Weights of a small mixture-of-experts language model, trained from scratch on English Wikipedia: 512M tokens, 7811 steps.
Below are experts of layer 2 (counted from 0) of a mixture-of-experts language model. Rows are named router (the router's row for the expert), down (a neuron's output weights, with its number) and show model dimensions 0-191. Each number is 50 + 15 x the weight over its row's rms, rounded and kept within 0 to 99.
After each expert's rows: "comes before" lists some tokens at least twice as common just after its tokens as in all text. This comes from a sample of Wikipedia text that the model never trained on. Tokens count by the router's weight.

# expert 85
router:63 54 56 72 51 54 51 50 30 55 50 24 41 52 54 50 61 12 54 68 20 59 44 54 33 62 38 60 54 33 58 74 39 56 71 70 32 42 78 53 50 47 50 41 09 56 33 36 41 21 62 45 35 58 44 69 67 31 72 68 49 46 85 47 26 72 51 41 65 54 82 54 56 39 40 54 58 60 55 62 38 44 57 34 44 58 56 64 44 25 23 34 45 64 68 41 60 50 50 43 60 62 47 55 31 42 37 14 58 52 72 53 68 15 46 35 46 33 72 26 55 51 32 60 72 52 42 36 61 48 43 54 40 70 47 75 71 77 56 60 37 44 34 22 64 38 48 47 60 27 67 42 61 58 68 67 53 38 54 39 61 58 62 49 65 60 59 55 82 48 67 63 55 25 40 37 49 34 37 19 33 74 54 24 22 34 51 51 48 67 56 22
down2:44 71 28 87 29 58 66 24 64 39 51 48 71 65 74 55 55 57 32 43 36 59 63 38 60 46 49 65 52 62 54 50 48 32 34 41 39 54 60 59 63 23 61 68 48 50 61 45 40 64 47 55 49 26 65 38 30 88 68 71 52 43 45 54 38 40 68 57 61 46 36 45 63 28 72 59 37 58 60 82 43 68 72 28 39 48 37 52 64 70 50 29 53 35 62 23 55 43 36 29 83 70 65 64 17 30 46 61 40 71 53 47 49 37 52 59 46 58 46 52 40 72 25 56 59 18 38 17 67 65 58 51 59 56 54 51 33 54 55 44 22 34 48 49 35 45 71 42 52 59 41 70 48 38 51 73 32 79 65 49 55 41 46 62 48 05 29 59 38 17 54 48 49 77 64 52 40 15 36 42 27 54 63 60 43 50 39 61 50 38 68 41
comes before: "| ", "- ", "|---|---|---|---|", "|---|---|", "|---|---|---|", "|---|---|---|---|---|---|"

# expert 242
router:44 45 59 41 73 68 66 32 32 45 26 58 55 44 70 62 46 34 29 55 30 29 61 69 08 21 30 36 52 37 55 55 40 31 88 46 63 51 48 50 34 65 64 53 58 16 41 27 21 44 74 19 40 31 30 49 48 61 67 57 42 53 51 59 34 72 35 48 39 48 48 46 83 57 42 78 35 64 41 32 59 63 50 75 45 59 48 68 59 53 57 57 77 25 72 41 31 39 72 66 52 28 35 55 31 23 46 47 70 45 54 57 70 22 43 38 40 48 36 39 41 77 46 62 66 40 25 67 70 39 50 24 53 66 37 70 46 55 48 36 52 63 49 32 80 50 53 65 70 68 33 29 37 70 61 63 55 52 41 63 53 62 46 58 38 64 57 46 67 71 25 60 56 46 41 63 50 53 30 51 49 52 68 52 64 48 56 41 60 62 55 27
down2:41 23 41 30 32 84 52 59 25 53 62 70 72 47 35 46 67 31 76 52 42 74 39 63 44 46 80 25 60 77 55 48 47 48 49 67 43 45 64 52 28 58 42 72 75 43 39 43 42 14 20 75 45 28 54 30 52 51 43 47 50 37 44 51 43 51 56 57 41 25 34 20 35 46 81 28 22 44 62 62 47 61 48 47 80 64 37 60 54 46 81 70 51 52 44 70 60 34 60 55 43 62 57 34 72 45 32 45 70 41 44 48 36 42 45 55 56 77 53 39 26 39 32 44 49 27 68 41 57 66 32 79 61 43 63 37 55 52 61 41 72 67 35 44 25 69 43 51 46 47 61 59 44 65 56 50 49 61 57 70 56 22 21 55 65 48 33 61 48 64 40 45 63 49 42 31 27 29 72 52 73 30 40 80 38 53 45 48 41 76 63 71
comes before: "- ", "\n", "\n\n", "1", "2", "0"

# expert 97
router:70 45 40 36 73 70 28 51 64 48 59 51 52 43 33 40 41 57 34 26 54 27 59 53 62 20 69 88 35 53 40 40 53 78 58 53 58 57 74 51 61 81 35 47 67 58 57 30 54 55 38 80 60 35 45 31 55 74 56 51 35 77 91 46 71 47 48 42 58 34 58 49 65 10 31 27 36 58 43 64 47 57 33 60 44 39 60 33 35 56 36 77 44 55 62 65 47 56 63 41 57 38 64 47 22 22 46 35 71 51 45 41 50 28 53 55 62 29 49 67 43 70 39 50 58 37 22 45 46 53 58 63 71 63 37 38 69 48 40 56 60 37 72 75 42 36 46 58 23 33 46 64 50 72 40 52 65 56 40 26 42 22 46 44 28 70 54 46 30 33 56 26 53 86 49 46 61 29 78 68 49 43 38 65 59 66 43 30 52 50 64 32
down0:38 34 44 74 49 64 56 46 80 45 68 37 69 91 43 57 38 46 23 44 52 37 52 41 39 48 52 65 65 61 53 64 32 57 64 49 48 54 60 52 49 44 16 50 36 12 38 65 51 42 72 34 44 43 66 43 39 74 65 27 40 44 50 34 38 41 61 45 71 48 74 30 64 47 40 52 29 62 75 54 49 28 54 60 62 51 38 66 55 74 46 69 62 53 46 38 47 37 50 45 75 30 66 40 55 46 41 64 47 61 79 22 48 50 52 70 51 58 18 58 45 56 39 33 32 74 47 78 50 87 57 51 39 60 51 23 73 40 76 42 36 57 49 59 37 52 65 49 69 61 27 54 46 27 34 46 79 31 74 41 29 76 66 57 40 47 35 56 34 48 40 19 32 55 45 71 63 54 39 69 38 24 66 50 32 14 47 49 71 42 37 44
comes before: "the ", "by ", "a ", "in ", "as ", "to "

# expert 193
router:66 45 54 56 56 49 38 29 64 20 55 70 38 59 44 43 40 71 33 26 67 62 45 76 45 11 53 72 78 45 40 46 55 62 51 75 83 23 71 43 84 52 64 41 42 37 65 16 37 75 32 65 58 41 56 36 55 58 44 43 33 65 69 39 54 47 38 37 44 37 38 38 55 29 38 40 32 67 43 71 44 45 44 42 45 31 59 16 43 25 32 38 54 46 48 45 40 47 80 44 66 44 61 48 29 46 42 30 72 41 44 62 62 51 63 65 60 06 59 66 25 50 29 43 66 35 29 39 33 46 57 60 79 68 34 52 57 48 38 64 36 54 48 52 69 51 37 65 47 37 48 39 77 34 43 46 54 58 44 48 36 29 62 67 35 45 62 47 52 55 37 45 75 65 77 54 61 74 50 68 52 34 28 41 60 32 30 38 56 40 78 37
down0:44 55 61 79 65 43 45 55 32 18 44 61 29 51 54 68 63 47 62 39 64 37 60 20 72 54 42 84 44 74 56 46 47 52 51 74 40 42 41 61 68 79 55 61 54 56 28 28 54 40 45 68 36 25 18 90 39 51 44 30 50 43 58 52 53 40 42 62 39 24 14 41 57 33 42 60 38 41 69 31 64 44 55 44 51 44 56 48 48 53 64 29 42 76 47 95 45 54 80 33 52 82 67 43 55 51 57 34 66 38 25 64 34 60 56 57 70 43 41 33 50 50 55 33 57 42 34 73 39 36 64 47 40 42 65 60 47 60 60 67 37 61 69 56 58 39 38 59 56 46 74 50 62 49 30 65 33 33 32 36 71 64 64 45 46 65 52 65 55 05 48 49 57 23 60 50 43 50 41 23 32 48 59 50 55 26 82 67 55 41 28 50
comes before: "to ", "by ", "in ", "that ", "on ", "the "

# expert 135
router:54 53 72 49 66 40 58 56 35 64 48 54 51 38 66 62 67 72 49 56 55 81 65 48 47 75 52 43 35 73 44 39 20 67 78 53 76 57 45 37 70 66 84 60 54 35 47 61 66 42 35 50 48 50 51 19 74 30 31 64 54 55 47 51 61 59 59 45 42 47 19 52 30 19 52 29 31 53 80 52 40 81 55 76 84 52 61 50 77 43 38 45 17 58 57 43 70 42 73 57 41 64 75 51 50 58 41 51 64 32 56 66 45 66 42 27 33 60 25 32 74 45 64 64 55 23 55 14 35 44 42 33 49 41 52 68 68 50 41 54 73 50 39 31 34 42 49 58 45 19 41 76 33 44 41 37 39 55 54 31 55 61 54 56 43 40 37 48 60 32 52 57 72 45 55 46 66 67 30 58 41 41 25 19 50 55 19 53 55 57 28 51
down0:50 47 25 38 82 33 43 61 47 47 56 40 46 65 55 45 25 75 65 67 30 98 34 40 53 71 51 58 40 40 30 66 51 66 49 37 36 57 59 46 52 52 45 47 47 54 54 72 40 52 75 55 41 77 53 37 46 49 36 49 60 57 43 75 58 51 60 42 47 34 44 69 57 53 38 69 66 60 64 19 59 40 55 46 46 55 54 36 70 42 39 63 44 33 58 38 63 69 49 39 54 58 34 64 97 50 48 43 47 54 44 32 54 74 46 41 65 41 34 71 46 41 41 46 57 09 32 62 41 56 57 46 47 48 50 48 66 34 78 50 54 64 44 51 46 73 19 41 65 42 64 73 39 31 57 43 58 46 39 20 23 65 06 50 42 29 46 83 35 85 61 57 57 56 27 47 40 37 21 47 65 44 47 55 26 74 44 51 34 20 54 83
comes before: "of ", "to ", "and ", "in ", "for ", "are "

# expert 123
router:46 36 37 51 60 58 48 21 65 34 68 53 10 80 44 40 46 35 65 73 56 65 62 45 45 30 38 35 41 30 38 56 48 33 66 60 59 39 66 34 61 54 63 46 18 29 51 54 17 83 59 64 48 39 43 67 49 33 73 50 47 33 47 43 28 41 55 34 13 73 49 70 38 59 46 70 49 51 41 21 45 60 63 40 62 50 27 47 53 37 60 47 65 24 63 53 43 26 35 58 54 27 48 40 45 35 66 89 74 28 79 33 52 33 58 67 49 50 48 47 26 47 74 32 54 64 26 56 23 48 66 51 38 59 41 49 71 38 66 47 59 42 69 69 51 51 21 54 59 46 40 38 76 65 44 74 45 42 49 56 26 75 48 44 47 43 58 49 43 67 46 53 66 36 76 59 40 29 23 32 55 34 30 65 60 44 51 58 64 36 57 32
down0:33 29 64 46 40 19 55 67 66 87 68 58 13 67 45 36 54 48 63 54 29 62 53 49 59 51 65 59 46 47 44 79 35 44 45 71 45 61 46 73 32 62 21 74 41 97 59 70 53 64 44 50 60 21 47 43 59 54 77 48 48 46 47 43 63 59 33 56 52 69 54 46 41 56 58 45 67 33 51 38 70 65 42 53 66 50 45 63 57 35 51 25 43 39 43 47 70 23 60 22 38 64 59 41 30 48 50 44 49 23 60 67 51 47 38 15 55 55 67 14 52 58 61 53 37 48 30 36 53 36 29 31 58 58 61 46 49 60 48 71 58 54 53 51 65 47 67 42 40 70 18 71 53 35 57 63 72 32 29 35 36 41 60 40 27 64 42 49 30 38 88 30 52 17 60 49 45 58 33 38 66 51 45 67 49 54 37 51 48 83 50 78
comes before: "\n", "\n\n", "\n  ", "\n ", "}, ", "ism "

# expert 161
router:50 32 64 29 65 49 41 22 80 46 68 66 21 57 56 46 63 73 63 39 57 40 53 43 54 62 24 55 50 39 50 24 67 51 62 47 58 40 56 56 66 27 51 32 67 72 55 69 66 59 45 69 52 53 32 41 45 46 21 32 52 57 27 48 44 54 78 39 69 69 19 23 27 49 67 83 50 51 48 41 63 55 60 33 33 46 40 48 41 49 35 27 45 32 66 58 69 36 80 40 32 61 33 46 59 67 62 25 35 71 66 65 35 33 55 36 66 41 63 38 55 50 59 45 70 53 41 71 69 53 54 44 42 44 53 61 79 29 62 61 52 70 64 64 79 36 25 36 48 42 32 64 20 48 49 73 64 58 45 58 34 56 40 49 39 50 44 58 34 37 45 79 20 61 70 80 54 46 42 43 31 70 39 66 37 52 37 73 57 39 33 81
down2:53 55 65 46 58 38 54 32 49 42 35 76 59 74 41 40 57 46 60 78 46 36 50 74 57 32 58 59 37 39 49 53 36 41 48 43 63 26 28 50 25 36 19 38 49 25 61 33 64 57 55 43 43 42 49 28 61 40 80 33 42 51 66 39 22 41 67 53 66 61 50 55 66 40 27 78 52 39 55 65 25 78 50 56 54 41 67 35 39 47 49 59 66 42 43 38 50 38 15 41 63 55 53 53 30 12 49 31 57 39 52 42 68 72 47 39 33 73 59 43 64 69 41 47 67 69 58 56 24 58 52 75 71 31 24 35 62 40 40 22 58 28 39 67 58 36 72 30 46 47 24 43 46 55 66 60 46 55 78 59 61 50 62 60 55 69 47 44 57 54 74 60 65 60 26 69 25 43 61 40 34 78 29 75 64 54 33 80 46 86 63 54
comes before: "′", "″", "% ", ".", "°", "7 "

# expert 31
router:76 29 44 47 66 54 68 32 41 39 50 59 42 53 41 36 40 59 56 61 73 60 39 72 53 73 55 46 46 43 30 37 69 47 52 46 28 40 55 40 75 49 76 79 92 44 49 31 56 78 33 43 32 67 61 62 61 44 37 66 31 45 59 19 68 25 54 27 50 56 40 52 58 46 44 43 52 41 36 46 51 36 43 47 68 44 52 27 33 81 65 43 45 28 09 50 59 55 64 41 62 34 59 49 37 52 49 75 62 24 80 51 58 51 42 53 47 52 56 52 68 52 72 63 64 35 29 28 31 79 67 78 55 33 65 74 75 24 32 73 42 55 62 27 60 47 37 43 25 35 46 48 51 34 40 36 50 51 31 47 30 59 38 57 64 64 68 34 69 37 53 56 42 66 72 36 41 61 23 75 34 49 08 48 43 39 46 49 46 43 42 48
down0:53 44 58 46 53 55 53 54 63 29 65 58 53 86 56 54 68 65 69 54 49 31 57 66 61 30 52 83 62 61 81 56 53 58 42 39 51 38 35 50 71 47 87 52 47 41 51 36 53 26 40 39 33 49 38 48 77 70 41 53 23 45 74 61 65 56 50 45 44 69 47 45 36 66 51 51 60 53 35 70 13 64 52 42 49 43 47 58 37 62 59 38 65 39 50 51 21 24 59 58 87 56 39 48 67 31 50 40 77 46 51 41 25 60 79 31 31 73 38 88 32 29 57 33 53 44 68 59 42 57 73 69 38 35 27 37 39 42 58 51 39 66 60 47 43 36 15 57 40 64 45 59 25 48 55 44 70 77 40 25 64 53 55 40 30 43 34 71 34 41 63 58 46 23 58 20 42 56 66 35 46 17 38 33 35 59 69 62 39 55 53 39
comes before: "of ", "to ", "in ", "and ", "for ", "that "

# expert 191
router:63 37 50 46 50 31 67 41 24 34 63 54 35 55 58 55 52 61 53 34 86 58 56 63 24 74 67 33 44 57 52 33 45 37 66 52 75 09 48 56 67 35 47 62 58 47 51 69 40 35 30 77 52 44 35 36 41 53 64 34 70 38 62 46 44 45 79 61 30 54 30 77 42 46 31 59 40 30 58 42 69 48 72 32 59 72 56 38 62 23 26 22 65 54 42 46 51 67 44 44 49 69 66 27 29 53 66 62 45 31 57 73 61 69 37 64 40 57 59 42 51 54 65 54 77 34 46 60 63 39 77 61 18 44 40 65 81 67 31 62 56 44 33 48 46 44 51 36 57 28 60 29 75 42 47 54 29 54 41 22 46 62 24 51 57 16 49 34 67 32 43 59 39 45 71 39 45 49 18 69 52 52 38 53 42 65 82 43 53 26 50 65
down0:56 64 58 27 28 28 50 35 49 42 77 21 73 40 45 32 59 73 39 37 71 56 53 29 55 50 43 51 26 22 72 66 40 60 70 44 66 72 79 56 40 48 39 41 49 32 65 52 38 65 32 61 60 42 38 52 68 52 53 83 28 37 53 70 77 55 64 74 57 75 44 47 66 53 27 42 36 50 52 69 34 49 65 72 43 71 58 69 45 24 74 50 54 28 47 41 39 46 35 40 65 43 46 61 35 31 68 55 58 70 37 44 22 72 44 35 65 65 56 40 67 31 36 20 52 60 47 68 57 44 65 32 51 52 23 37 61 59 20 52 51 37 50 49 58 57 56 48 61 30 49 35 44 47 31 47 82 50 63 61 63 45 67 50 72 33 63 32 42 42 59 41 56 55 41 55 31 63 67 63 24 53 24 49 67 32 33 11 61 77 63 30
comes before: "of ", "in ", "to ", "on ", "than ", "as "

# expert 141
router:26 36 32 66 37 66 82 56 31 26 57 45 61 43 19 49 35 59 39 79 39 21 47 76 70 43 55 35 52 35 36 63 71 55 82 64 50 44 55 53 38 40 46 43 56 33 46 62 54 38 64 44 62 62 74 47 55 34 49 46 60 51 63 23 41 70 49 34 42 44 56 48 99 47 37 83 58 29 24 59 65 41 89 66 60 49 40 48 33 54 76 55 49 30 58 73 37 42 42 21 85 43 66 68 33 44 69 64 53 37 52 45 46 56 63 48 33 33 49 62 30 63 50 38 39 60 48 59 40 33 24 57 35 33 63 37 47 37 71 56 40 34 67 49 30 56 52 61 63 65 46 70 43 48 40 52 57 59 60 64 36 45 17 30 40 74 34 33 29 53 48 52 37 43 50 48 25 42 48 45 82 83 55 50 70 46 61 39 72 59 50 50
down0:54 56 82 63 50 37 53 42 35 58 76 61 67 53 41 64 44 51 39 16 60 49 70 55 50 88 48 52 75 34 31 72 59 42 52 27 54 38 58 77 39 52 49 29 45 62 70 19 68 37 28 42 75 46 51 33 37 37 44 56 62 38 42 68 32 33 55 78 68 67 69 35 36 77 64 45 35 56 37 44 40 55 27 53 46 44 30 29 58 23 38 31 22 43 59 38 49 78 55 58 11 45 72 40 69 58 65 49 41 60 64 43 39 70 42 36 48 80 67 51 24 52 42 56 56 70 40 63 53 38 23 30 54 56 43 30 77 52 62 27 61 44 60 32 54 36 44 37 56 46 58 40 67 62 45 61 63 48 49 61 54 35 39 32 59 66 44 57 70 18 30 57 49 38 71 44 73 47 73 68 67 75 31 41 29 52 53 33 46 60 41 54
comes before: "\n\n", ", ", "\n", ". ", "i ", "o "

# expert 240
router:57 48 68 48 51 60 38 70 58 73 54 60 49 62 69 49 57 78 57 54 65 66 26 57 65 59 50 60 57 82 31 43 40 35 61 09 48 42 56 37 41 51 54 68 53 45 26 57 61 68 28 61 41 55 56 71 42 22 74 50 38 65 55 53 62 33 29 64 57 43 33 44 76 51 63 66 45 55 44 45 52 65 66 40 38 63 49 51 69 55 41 40 48 42 40 50 53 48 46 41 24 61 64 54 27 30 52 63 60 17 26 32 38 50 42 55 51 21 48 84 72 53 42 74 54 58 46 35 41 44 50 52 25 64 73 52 67 27 34 66 68 25 20 48 12 52 54 63 47 46 43 59 74 48 60 23 30 58 23 55 77 60 50 26 43 36 27 46 51 14 54 55 51 71 63 22 42 78 33 64 62 52 34 46 54 51 45 53 49 34 51 93
down0:43 35 27 30 28 68 45 48 44 61 50 69 49 55 65 40 56 60 78 39 74 58 93 60 45 46 31 61 42 20 44 49 70 57 78 49 37 32 34 48 62 47 58 42 48 53 35 47 41 79 56 45 33 44 89 81 59 64 60 44 26 42 39 18 61 29 85 48 22 17 55 58 33 58 72 45 42 48 51 54 37 55 44 27 47 99 57 53 47 48 63 62 56 88 55 46 40 53 56 56 70 71 44 56 48 49 27 38 59 49 31 58 19 46 71 51 43 62 37 62 27 42 62 67 32 57 74 62 25 19 36 50 68 39 66 25 44 44 49 50 56 56 36 55 53 35 43 50 48 49 37 40 34 52 35 60 49 39 39 18 40 63 66 42 54 57 44 52 49 46 41 46 57 50 31 62 61 71 30 72 44 71 61 57 48 52 56 46 68 32 59 58
comes before: "of ", "in ", "was ", "and ", "with ", "for "

# expert 206
router:66 38 27 46 35 67 65 20 60 43 56 76 37 69 45 39 45 70 41 63 64 65 60 89 65 51 42 29 64 42 47 51 77 30 45 67 80 47 56 23 56 46 60 43 53 67 69 43 60 68 45 69 58 46 39 61 69 71 43 53 64 65 55 39 71 31 48 26 70 55 52 39 37 52 35 43 74 79 64 58 19 80 69 53 59 52 51 56 34 63 54 50 11 61 63 60 63 27 44 48 67 59 40 51 34 47 29 56 71 60 60 66 55 30 50 36 52 56 46 74 24 31 52 13 35 41 39 70 44 29 66 45 64 61 62 30 69 27 45 53 54 64 41 69 54 57 48 59 50 12 34 60 19 46 66 70 53 53 45 39 66 49 33 41 59 66 33 32 39 31 53 24 65 56 37 34 55 51 68 55 38 54 45 27 70 64 45 34 62 55 39 59
down0:49 78 42 53 61 14 83 50 54 52 70 50 56 43 52 42 59 27 33 15 41 34 43 11 49 39 27 42 35 59 55 68 70 99 40 62 57 33 32 71 56 52 56 54 47 36 36 78 28 48 61 66 53 66 61 55 25 73 51 39 28 52 43 54 51 59 59 32 52 55 49 80 67 66 66 45 50 55 37 29 39 47 62 41 58 41 57 49 52 29 30 64 65 63 47 59 52 55 65 27 49 58 25 51 42 58 47 50 64 46 59 54 49 30 48 23 53 62 45 62 27 55 43 34 55 71 50 20 44 21 67 61 55 77 62 43 44 59 71 47 71 47 70 37 51 65 54 42 65 82 44 69 30 61 57 38 59 57 59 42 60 44 24 01 50 28 66 34 32 32 26 41 48 42 34 40 34 66 48 54 56 64 67 47 51 51 54 56 68 58 48 71
comes before: "the ", "to ", "by ", "in ", "a ", "and "

# expert 247
router:48 78 49 68 38 39 60 64 18 36 60 54 52 21 36 54 53 67 47 45 41 99 45 71 30 53 31 44 32 81 42 40 74 51 32 65 57 45 50 66 54 61 71 64 51 42 59 50 50 58 41 13 41 54 68 51 52 60 48 38 53 40 58 80 20 63 62 30 59 31 60 42 38 44 59 60 23 28 57 70 22 56 60 62 38 38 69 69 55 30 60 42 84 58 54 71 53 25 81 36 58 69 61 41 60 31 80 48 48 42 52 34 53 49 73 59 43 67 66 13 52 30 26 27 54 56 40 76 37 46 45 49 67 42 40 50 42 50 51 61 34 33 56 62 17 41 45 53 64 35 42 41 40 44 38 62 48 47 41 43 51 27 43 39 35 64 45 30 61 67 63 66 41 50 38 78 56 37 42 24 46 47 52 53 66 19 40 56 41 64 42 59
down0:42 34 64 39 37 59 52 40 46 44 33 58 16 72 59 67 46 48 40 71 69 55 40 23 59 61 58 55 58 45 72 38 57 58 35 36 18 51 40 76 64 40 81 29 58 72 44 44 31 53 25 60 51 58 16 51 53 58 48 57 43 43 39 73 57 54 45 26 34 55 57 40 34 67 48 61 43 34 48 64 42 47 34 63 62 74 74 61 48 50 32 28 61 50 27 39 76 49 76 52 60 19 71 38 48 43 29 50 47 67 39 52 68 42 60 86 60 35 61 23 53 43 58 49 67 44 59 46 41 16 53 34 66 64 47 35 45 51 47 62 49 25 31 70 33 54 41 49 88 75 42 53 40 59 67 18 77 34 56 56 42 68 46 72 20 35 54 62 45 74 59 53 78 62 40 51 63 62 29 29 48 30 32 54 65 46 49 71 48 41 63 43
comes before: "- ", "\n", "; ", "-", "row ", "rown "

# expert 163
router:86 39 41 56 61 75 58 47 62 29 69 63 36 43 47 31 31 50 56 72 36 71 61 58 58 35 63 46 63 68 34 43 63 52 52 44 62 53 52 21 48 38 67 44 58 20 56 65 49 66 59 47 42 43 64 50 54 36 58 67 50 24 74 39 38 52 41 16 47 38 60 50 57 37 43 71 41 68 54 37 31 45 62 49 50 57 45 15 79 46 51 39 47 75 26 42 36 41 52 34 71 30 47 21 40 39 48 90 43 32 57 53 50 53 32 59 39 31 26 39 21 69 40 49 64 31 53 50 52 91 27 39 55 58 43 43 51 50 30 31 50 24 65 50 60 67 40 66 67 45 59 26 55 62 36 77 67 35 59 59 59 46 27 45 49 57 43 55 54 80 29 58 53 39 82 40 40 46 55 43 52 76 28 72 47 37 93 26 59 61 54 46
down0:47 28 46 62 31 36 50 63 44 65 40 76 48 46 50 50 38 23 43 53 67 39 56 49 31 60 00 44 53 83 50 56 40 53 74 58 67 55 60 43 60 63 46 44 59 47 77 36 05 55 78 52 42 74 74 62 69 74 59 56 54 34 66 42 21 51 29 62 42 44 80 52 68 76 69 35 35 57 54 28 51 37 49 41 43 76 41 49 59 54 42 59 70 27 71 57 26 50 59 49 67 34 45 51 45 58 34 43 62 68 54 65 67 35 71 42 33 55 43 68 39 23 58 48 41 38 17 50 34 20 54 43 55 37 42 75 48 39 52 44 45 34 51 41 35 62 27 52 48 42 58 25 51 55 63 43 27 60 90 47 46 48 52 55 45 43 58 54 68 54 63 29 43 29 67 48 83 67 28 67 52 40 43 58 39 37 56 49 60 50 53 56
comes before: ", ", ". ", "\n\n", ".", ": ", "ed"

# expert 180
router:34 63 61 57 68 66 60 59 65 27 60 43 61 28 58 73 51 15 42 42 38 48 50 81 54 37 56 47 45 37 51 35 54 54 62 67 53 45 34 40 57 51 93 40 35 66 39 51 22 76 51 55 60 65 41 58 26 66 42 79 56 43 24 61 56 69 31 55 40 69 10 47 45 68 61 53 56 59 42 28 43 43 62 36 39 61 56 69 55 53 70 58 68 63 56 46 31 31 45 19 29 21 53 75 46 40 55 54 32 20 31 72 67 46 58 63 46 61 57 46 24 43 58 23 44 66 40 49 28 42 56 39 87 60 71 47 58 41 47 49 43 37 43 42 56 31 40 40 34 67 39 37 43 30 64 46 78 79 48 53 47 67 56 47 30 59 48 47 38 48 86 62 57 51 54 59 27 41 63 26 49 58 56 65 33 41 55 80 65 41 73 27
down0:49 61 66 46 30 46 51 31 80 38 64 45 52 52 34 66 40 44 66 51 17 49 33 62 62 30 57 32 63 45 48 47 33 43 52 33 89 32 56 40 45 60 48 62 59 47 39 26 82 30 72 34 69 41 53 30 44 34 54 48 35 29 57 52 62 44 52 35 57 56 53 71 49 52 45 41 48 63 26 44 74 54 59 32 29 27 48 39 53 79 78 60 52 44 66 68 74 55 47 63 63 76 41 37 57 70 54 32 34 31 85 63 36 60 73 38 29 55 89 64 61 63 47 68 34 71 78 58 54 50 32 58 33 51 27 60 61 48 43 41 81 55 38 45 33 61 39 43 48 21 53 53 56 32 18 60 73 60 60 71 67 30 44 36 81 27 50 46 18 52 35 38 34 50 66 66 56 31 46 39 36 32 48 65 44 50 37 46 61 57 47 58
comes before: "\n\n", "\n", "000 ", "S", "5 ", "0 "

# expert 212
router:39 37 46 37 86 39 47 43 45 54 58 40 32 58 56 70 68 63 55 30 37 37 37 66 62 51 31 42 55 41 38 64 51 51 66 62 60 27 36 37 68 62 52 67 43 39 62 61 45 61 60 59 59 28 45 60 22 63 40 54 55 62 34 82 47 20 67 31 50 62 51 54 55 39 65 52 63 63 28 55 45 41 22 41 37 55 21 21 56 66 48 46 32 38 53 43 48 77 47 41 63 60 36 62 82 45 59 44 63 62 51 56 43 69 58 57 40 60 66 70 40 74 31 52 36 55 57 63 61 29 38 38 29 34 34 62 38 41 45 52 30 69 54 69 40 67 18 39 68 27 47 28 52 68 15 55 60 41 80 60 43 70 48 49 28 47 34 68 50 31 50 66 36 51 87 74 30 87 45 45 33 27 55 27 66 63 29 86 46 67 45 48
down2:39 53 49 47 52 45 43 48 45 44 60 53 35 56 45 50 25 47 84 34 40 59 51 55 40 63 34 65 63 43 36 76 56 51 39 66 78 61 40 55 57 56 52 68 30 61 59 48 50 51 56 52 50 43 66 40 23 33 35 60 63 46 41 22 55 44 50 44 16 57 62 46 54 75 34 34 41 48 37 59 56 69 30 62 25 34 84 63 46 41 30 48 31 53 57 61 55 58 40 30 27 59 60 35 74 55 71 54 81 44 48 42 38 44 31 63 43 33 45 47 88 59 28 71 43 42 48 18 77 79 52 59 52 50 60 50 26 39 80 84 55 62 54 55 71 83 67 67 67 55 44 49 25 39 40 58 42 21 35 50 45 90 50 28 56 63 36 38 55 20 59 52 59 57 55 58 40 10 40 63 65 51 65 24 62 49 38 45 57 38 22 56
comes before: ".", ",", "–", "th ", "% ", "; "

# expert 185
router:30 04 31 39 61 47 56 21 21 48 65 51 64 37 30 39 42 63 43 47 56 59 60 49 75 34 52 43 58 21 16 60 68 64 62 67 55 60 76 58 63 53 63 71 43 37 42 51 47 37 72 26 63 47 30 58 52 80 79 49 44 59 62 46 39 25 41 43 69 71 42 46 52 47 51 63 59 36 79 52 25 49 59 31 46 53 48 68 72 71 47 52 65 50 60 35 46 49 79 43 30 62 60 56 59 46 48 39 67 43 63 21 60 45 67 36 36 31 34 46 36 52 70 49 28 58 28 87 50 32 51 77 18 52 31 57 60 41 44 69 49 38 67 26 35 36 27 43 55 66 53 77 31 75 29 65 56 43 41 50 37 46 63 31 50 41 76 30 32 58 52 54 47 48 56 71 36 38 67 48 46 76 42 34 51 65 45 51 66 62 60 58
down0:16 53 58 35 45 45 47 59 56 69 50 44 87 64 67 32 73 62 31 40 77 37 47 37 54 63 72 82 51 61 67 53 49 12 67 52 56 54 62 49 67 55 46 58 40 59 57 71 29 49 33 37 37 52 35 43 46 72 59 46 39 61 39 74 70 22 45 64 50 29 47 59 36 46 38 39 50 36 67 73 32 40 61 48 63 30 53 48 33 37 21 52 53 61 29 48 44 12 36 41 41 66 35 37 45 66 45 49 49 48 44 62 64 61 29 74 40 39 59 11 69 32 44 53 54 49 35 72 53 30 72 43 69 99 63 38 70 45 65 31 53 36 38 42 50 46 26 45 51 56 35 39 49 47 80 59 50 85 24 57 62 69 50 45 46 41 71 34 59 57 52 27 51 51 31 54 43 68 35 34 60 48 55 48 62 36 39 54 52 63 53 84
comes before: ", ", "\n\n", ". ", "\n", ": ", "."